Weights of a small mixture-of-experts language model, trained from scratch on English Wikipedia: 285M tokens.
Below are experts of layer 2 (counted from 0) of a mixture-of-experts language model. Rows are named router (the router's row for the expert), gate (a neuron's input weights, with its number), up (a neuron's input weights, with its number) and show model dimensions 0-191. Each number is 500 + 40 x the weight over its row's rms, rounded and kept within 0 to 999. Numbers have three digits each.
Before each expert's rows: a language model's description of what the expert responds to. This comes from a sample of Wikipedia text that the model never trained on.

# expert 9
Spaces before numbers. Bare space tokens and leading digits 1 or 2 in tables and lists, just before numbers in years, scores, dates and totals.
router:535530510476532547444490461490505463517577581551507456483485510489428461466557462492526521471529509486587533557536412481557462550555443561569512497434532510456467524465496558452485464427512432477431495545448563455472576515581460497537491459536485541457456506497410547546526514530496479453485534504544472513545463546547472557494564504486478511501494446559487540560472534504441545502491518482528485529433536505465537524518523464503520510446504475537533437525497513577475438467481525514495516480511431437497473473546573496470411439510511463495474513509430550491563490579445513488
gate0:444546480481472466387452492452493520570499554506482489464530426510460521429508571480518507392520527528470465428525546503479483474491451535474512490427514450532488456478514468496508531571493539459421465537540507504438550510479497500508478498509502491478473470527544515543511429482584535525496407546474497480476507418518531456483513558523496520537463550549493479570479447515497497510513543540516529503495445523522467527521580465464450460502479472481435511523508545520475581501501435446573480484522542462558478543529436475496518472533530481411528584413568613522463477492535537499
up0:468439475434471562490481406515481551490499547513522485514529482501500511488494452525509499513485561527492481499452565442591482477428448491590458482528562471483547541530501407560464465607517536592429403530514505489505476525517497439506488519505568504525521457472549478533498499453523479522509469430457449504474498508437570573462520538526523467549512511501425439512460539511529493566553457562582517513488483487417539552491592412543521501490513483536525550448492490538494438481479500471486534493460490504434470507493564452556452541499514479485466525527501489527425468515502509512

# expert 8
Table and list delimiters. Pipe separators in wiki tables and dashes opening list lines, mostly right after a line break or between cells, as in election results.
router:564529458447552521502537459491481447543558572542496502451489507455479405463511469475508550474545524502598524505493461471552468575528485547521482451471522530461515525472485529493487466445538481463443466495497576452526577496558463514533470454532448514455477565524449564502589528520520447442513497460549520458496479531547459579555511519515471540504503467545452538543479541479401562539442561518548442539436525506484536574499527415528515526492456466523517434513481544541502443458474538516459516440473462434506473515528520487461467460534515444476509554465477533469572459552476513458
gate0:464543495529505435513479477466424497559523513600533527529395453545459511417522551500564515486528439479464483474515543464497520508516442529468478480496484487518543506524503450470562493555458499448503485547600533528460522534473482499541505520485461557491523498530509505534507486569504511472471456586405473470493507377569543496493493496503437559588506556499570564465470460532481521625518498502476548540459485520498456538508529458528544525440453455510474471507539525492476548479474470516548408491486547500547488526496461441450504503529506441437526508465521520561520443476503569486
up0:429493476468548536519486452532462507512496515543511515552463474397552494469455476541502495528514539477505462467497532455527496479456463468623548484511486508522499501527499469506493423554478542499458518490517537519484520543526452410579440542586580503445525532520550494505478464517598498456576448463523428536521500501455569542497501543455518544552465488449492447499506475475526490561624407574532555452495537509467524481488516501562574534481569586508488585512487524547467463498480568477494518532519539514479476479493544466555515552505521479485472479514522462443476525519517450519

# expert 11
Conjunctions and colons. Connective words and, or, but, as, so, & and colons or open brackets that join clauses or introduce quotes, like "saying that:".
router:540507462475529532501509439489535460534575521555503453458486484493424474507532436499516521454559485504541509516535410476547455544513478529559442495425552461444491509488535511501491435488501459481443463496464575468508567531531426517549467472575482506454459503559410551555565527497514450475483525452508478480464462509593449561526539542471444513497463453526455509612448554493467550495456515508566482510461544528472461554530507417471539495443452459500532438508463499530430440479454537522469522478478449427500516503553551495447462446533504467471507579472493505471542503522466526490
gate0:510493535576507550472445446445461465550535603568514516520584526522443487458460502583490472481541503532446428454541562458495508493491369486493465472503463457552543428455512464537603452466451520510443462518533458483479497484464425479483460497481507525484482490591472522541470467475514483493500455516451494486441470445554532509468548537475506490550486526541545504510488405588505529592532523523505508526484497562504435496495487390478535505472486483533460479495497549549465508498494505451588488494501546472520508555510487480487510492529502438510519521529564550481444517519539527427
up0:464445519520475521509477454452434503539465622503509497525521494498465491507456505546504517525525476518486469498507583514520524557538422476609566504588511504500553457558526465577510468568443485543415470527543531542557517527540519393504430532524537518493556500570538405514472490514534496518555495470515494494479520534500553512401496578498525464470474492520486543553505515500498465530567479513520558477494573507391525479527602432502471519447533501451508492468513525528501465472467561512498520531523537545468517526452534495443501553465480442548514494558510493459462485533456473521

# expert 2
Prepositions before noun phrases. Prepositions like of, in, for, by, on, with, often after a participle or noun and before the or a.
router:586537488493543541511512461489522453534562546531502460452459469490438468471576431483543498518549538502558539535503450467555435571513481570500501492454556564431497487488533535484528472457514427534480489505505604451486577522563442504500476437501497539409497505522482532557529509504500497500496567496513526466473503527536462562541529518502461536506461442518455523548489529472463526552475548519537471557442543562476510561523548410557528515445469428470528449571490532517460441454449533517487526442470468453523483504555532502446447477517530446497494552487462552494523460532443557435
gate74:437572482416474579476509553508530530437536501529557437528576476494523480462446608503490491502514464474509473468502509442437576535555511525445538573451550518469439536479508499473494447480502558449486547502450526453459500525503502512533510507455509527462455499574582517416492438570491498462502496507562559529479504493487478519543565522555481526499478502436429547486544471449580555469466455556527486502490487511469515512487591510502451497563532525459530469455485474549511544503540518464433487474508550450538517510475557512481423544480570554545477488516555482519456541584499485461
up74:373526541426526513519503536537547541454520469460609493448577465535538485465453523455487463491512492494531502513484507508492516512551464519433560572482539536502410514472533522448477523485497566496535533452424510478471517544510498449533511557491497475437507521536539485459456490520533453518535474553553519490458488551500523483475587556484448582499527445459434531470514441464493570486499486561501521557452493537478475504510514475444436447520528495489474455375531502523493477455452540476436504508534540473570542483439485588512454504471566471579455472490532505490453534481488525465

# expert 0
Final consonant-letter pieces. Single-letter or short pieces ending a name or word, often after g, k, w, such as Gunsmoke's m, Hwy's y, deck's k.
router:557559494496493516464479412499501495527591543530501446459498482490459444497546403541459533492531522467520523519506434453577405518504492531533506515415544574449483538468508494511549481468517451526419462504525574468502592526517416543512487513538449530474495538533469524535518511504549451475520543421539489484521491558520482536542511501454495562480475448538418504536486544497449515529460479483506483506424560537442524548489496444521519533454480476540499466579474506530489444509452590501467529452519453468527475447500565479497447468489518406500506525510423574497531484549453491443
gate0:488544489487541475485438500448508547560491524548501502526467520590416532406509494569492447469558500539429485512591523496419446482538436537472437476477486508478531436539527502490555438489540544484510465536458519524490519510452440500530474527530525561541517491528505529551471419495492540502500464552497507498455542396565576535450512509486455520551460508562539552467441421563463484523508542513456554523491536537560425511503564425468492517472422477497439530507507549508495514537481517488539512504482502500443485517504491565499537475541486511482522621501581552472497470532540475494
up0:520473514502480470570455440534458507481477574523544534542468505433485495460473444571445460503515512539515506508477582459501513476507457526534493496528506549474561476558526495494516404538489546545489449480397555509545528518482503442560475521570564510563535463488522474479425480452517509441520494483489516560470569461473522562507468505517559475529435517509496561548516489513509473552547455592541508520509511461376537526515588453522490515433515529490453596444435531494501415465450510526543504537547562503456481461440520428511529477481517513551483558523537521458495520513537490501

# expert 6
Early pieces after prefixes. Second pieces of words after prefixes or hyphens, plus year digits and plural s, such as des-er-ted, dis-en-chantment, re-est-ablish.
router:490564464461578523468482425499491471532572558535465502449518486453441427495543448459532565491513486472546503533510451468507465566553446521503480471454538543456505503525507539465497445470525464484446466493472564458483608529539497570514458428526469563480429555530472516521589552528510478491449557456559527507503515509509505531516551469485434493494463449564475556522449514492429511553468509474549481522466536504484513532471498438515533467469484482573553416585473515508482442508459526515446548496505458404538472494550580481435452463506537493480498513472514518495568490525441525441
gate0:478531489485462535513459428489466482588555520533496508494478537514459547433468506564517508458497495482466485509528565480492527431477391542485505461476456466529500500495479498463542471500460519529476459529488510507440540534503383546514486462506514536521484498484478518546509420461507516562457403509410475427441481436595584434471492573481481509541508505454519494507506447483456502562539523546520548556530462479501461479490539463517515493539471440482445437472487581549490559512493477544507400498486572442551514576506516529464469520575472477473547508512576559495468465489563510496
up0:436488548497493491556470455498473461463477574524449519514484532427547476502440474530481421505523494513493537466528589479513449497463473501533488513514486470522539504568541425531571406493459544577501463506528526497559544548529483448487514548507521508493508522492505413536469466505567447451545564528474465557469529525447543535501483519478489513511401496551484492464526474526496455559580493517480512520502482464377612530501604484534513523445518511460455571496471567492499444456482520443516485466504522509420470466465524484535473519422510468509482437566432520486435495530516502494

# expert 14
Vowel-final word pieces. Short vowel endings of names and words, such as a, an, ate, ity, ary, in Whatever, associates, Monahan, Paniyaa.
router:548559494501532501483487450503536515540538552521502533469494474501432422462523451516520528485511520458524490492514429457527459561527465532528478480440498497469449515469507537479463458484531488425488451512517596454512596466546425552480476431519439558446453545500475487580600545541532437493470528489548514521512514545520483518559509500488473524544495446551506532520461494488401519554428561528532462557449525503530510521475510487500499504444495482517547472599444529524473437454459532527477526465488481439513510494534530500462482442620554456486476494507452532509548493535388523440
gate0:479505499524552503488472449398522513538493524493504486502477495504491503430501506525551527481465438512436478433524531501471473504424447546510423462466464496540492430495490483506564479522495464467483467502529567505453499494523443544515481435556544527557512541518515514569478451456498519506511412505451482492489555463612529482537478555509445460548539469501503490432508455521457528613517514524437530556476479581507550444515525456518552517523504490529442557511525493552530510523536536516556463501549550497567508515552450510524480491560512441403467611434533593544486451557501510500
up0:481492505466494512519474493475488485485433591522482529513501545434522424477510512529455482503505521527461488488476642518545481519481461498542531503578532470490539536564461520446534384511475570564479473493456557510482488508461479481529500541546615506520503503456539421449484505532546542453511470510559474544502544496469541545502508586469480465453455514552503568502561488549498501529547487519549517518477466498411574522549591448544538467483552450438514522471453482542495460508443513479506493483503567538416569481509554488527487508487528556543459534558459503479450513528551471550

# expert 7
Name fragments, music contexts. Pieces inside split names and words, such as Whitehall, Memorandum, Standard, plus hyphens and dashes in scores and tables, often in music articles.
router:491528504440552541489551457519527495510542566490497476485427495481451488487511408485499524488575512491487528517525449418560470552529477574508482503444560535443470532501509491447490431428545408484441503492469563478518565518533478483521489474573471484487456514515496481552533486519516446472517511477547511480537498566501446556469517486507442494448459470558482601562477514431430540556452527483515454507437594493479484534503499411486546532485456417487562443547462517567449436448461549459465527463482485449516515522520525460487485460528542486521491541496458546514562496554441541467
gate0:472528499475494436496473482472464555571491537559488514449500444514443482440463516549491416487583514530506475448532544474480505493533434527413460527434454456540506444476503463500549466482457486472483398525499561488437512500476459499568472506511544538488545435513450541521542441530407530536492441494499500455458512445563509519508457571482491527556466523527468534502464511528463505542463534589423554515439398534484490504526602466483521496486455468477480507462543509484450528508495515432540409504544496477508492528424517517516519515554529502451502551427557533550440503502518539528
up0:488489469493500470529495481511470563461456565508494454498494455476533495510410470534511488585539511492495498455530602508547545476436476488568460463490499463517495525576476469497540467577437523450446485536443543494543530543494493453502450564613554472554492464494507472494445506531507525504516525399508459521505551527462498597519441552469506526550423459514447498536533432500539475582533464471488539540462463513423544537512574511496506528447513506487438566427486528519489420476487550462482530472556510546456500419436532454544464534463505519463484505532437498464451482516476486506

# expert 3
Word-initial fragments. Word-opening pieces, often capital or lowercase f, F, st, ch, M, V, inside split words such as ceasefire, rimfire, Scholarly, Flattery.
router:553559502432528517481454442463522472508587569538478525463497494451473487503520442461538497468537522453556562543483428440532490522550465514518547529473571518441491545495513476473485486455529445484441538536464550444507572540539461510548484476527487538435504540548476504529533551566497464517485541482516515509572515534547452577505561515519490585483493496550498558552519515516432527534469484461576430500406549539399478548503490447524538501479457475511512441578494514521505449468461535449490466468510450429482450502547524464492481432533504490486468498486475544522566477572417487456
gate1:474540495518573501470527466527515462502515469558559500546525568522515550506482460440487512511521480413538458497478494496454434499505496441592458494494531412538521421522525483458481479467515515522531436520499487496479466472455523476485529408509441514480558487557425460533461482502452481516557494465519432473450543447506442528530455516505530508372461439465519487470422491490534501530486523488500459487524481548539468516382503496509560526438478572517476478489460481494534496531425493510544473491495450387411506510499476497548430500512522468473511445440524427450557543439533542472
up1:563520476591504517529435517496489509524491513442555432503460546442447499549566544578474534458445487476492503489539501472594467456483509511455500508478429577495407543501438503531491521523472493559418529560448523447471506446518514474448491562494535479512534487467572498449488506491482480447535558491454507479503512496452470510595484462554497527466466510516453478450449499494500481504515470458510441517506573509494490420519485509523514536501503494537486455509480472542546546487497486533504440436460501608497582393494466437557464489489512489570487491548508537580414498591499482505

# expert 10
Verbs and predicate words. Auxiliaries and predicate words such as was, is, been, not, and past-tense endings like enact-ed, arg-ued.
router:505528512499532577507507470451533466508608535499486509464482496480488504465549433514528539484507526465558590568491426410525466573509476544537492484435563499473427558512558499475490439460502471492486513542490532482516564514525436495503438522560427522475456506560455505559527525500566461513482503454530487481524493526529502538502533493488457546474492489550479563594502498521424564537414532508586451490406513538468494555472531470518530482469533451472554468540468530494485467491428533527469511474499467485505502497553555452494474424497518440492479557511481512526615453540441505437
gate1:469567471456509515512534454445495477507492464497579515513492535516497585503578418478466523454521496457506531525453516472456437525590477532550450578470520449502483426528527438480549493559530530585525496534562433508438509512477574520490511498535445522462500429525460493507429469459449464515493480502463465517511539498508537514522504566571527511363520452488493444532518528478479527478518516528533433418521534528534482439430495494477526495489470525498473488500425501546556552473436481485531491464533482428476548526517562479545438507518550453445444430504483445499546495493532563541
up1:565461429547509546504424503520459585561492453480484520461463479457475490505550541525516493491508503486566510523508546478552539426558530528442550550560484512534396516470445532433503543505474505541454506455533489463496510446521553504526518545514631448480527536495553514419478501530520482492517534459486493503560513569416471532500501530563507480459511523477460495528452494446491498525502437500590472487499518583519519514512468547542492463582454452534500498560451459531568538478528508439500462472445513521523563516486501561535495454580511461583475508565501521556433523531537487455

# expert 5
Articles, word-inner pieces. The articles a, the, The, A opening noun phrases or sentences, plus inner and ending pieces of split words, notably eldest, Digit, Globus.
router:560507485482556491467512443470519454505581565528523466516428483475435485496519448488519508478513514417577521506502433468554453544576478518511482502445503526484470507530495525482534419446492445462436431503484553462510587516539422543498430483502410559469482524522497481516553511496532456443536534477506520508535475545565489529499564453491450532509490439572445551559452465493463528555481545507531453491470550513493541510471529463482559534432509473485518491573510545541441432450455544563492536462485494451508455499514526474494442450553558490483501531468478525430595443553471522483
gate0:433516505498449481491455437511502485604496556547518524481479486557423429433492537555483519490511498477488479433497560508423491427502436567490534519465456491537532409454418470512570498512449513507518442497539479523421533504511469510582557471501527512480487499527538509538493468458531506500497440517436475463472529483573506510505502514496508516582449514487476502459457447535468548564469549481493487568485447519445460564537524432495468513499485497506502462556529541505469543529493442520562475557574588459507454522429510488500483494496557428424488530478552525508421490606508509494
up0:465493537448528532534481437547432457554473564532539520463432526419539504528500534544524498476494497464469497475473578491468482470459501529536517516544444480478557480532538440504564476588411552535483438478478566442481522547518528402514444553520515491440530482519562453463505461474516443505527492483504531523500547520478532547426498537528471556522488520550462519549475428467514539599522479514510537494542485501444641573473521471521499483490522478470502557494473514551485471466477476476501517508533544564448459492511554464562506505477507529550404460570492478473412490470468524469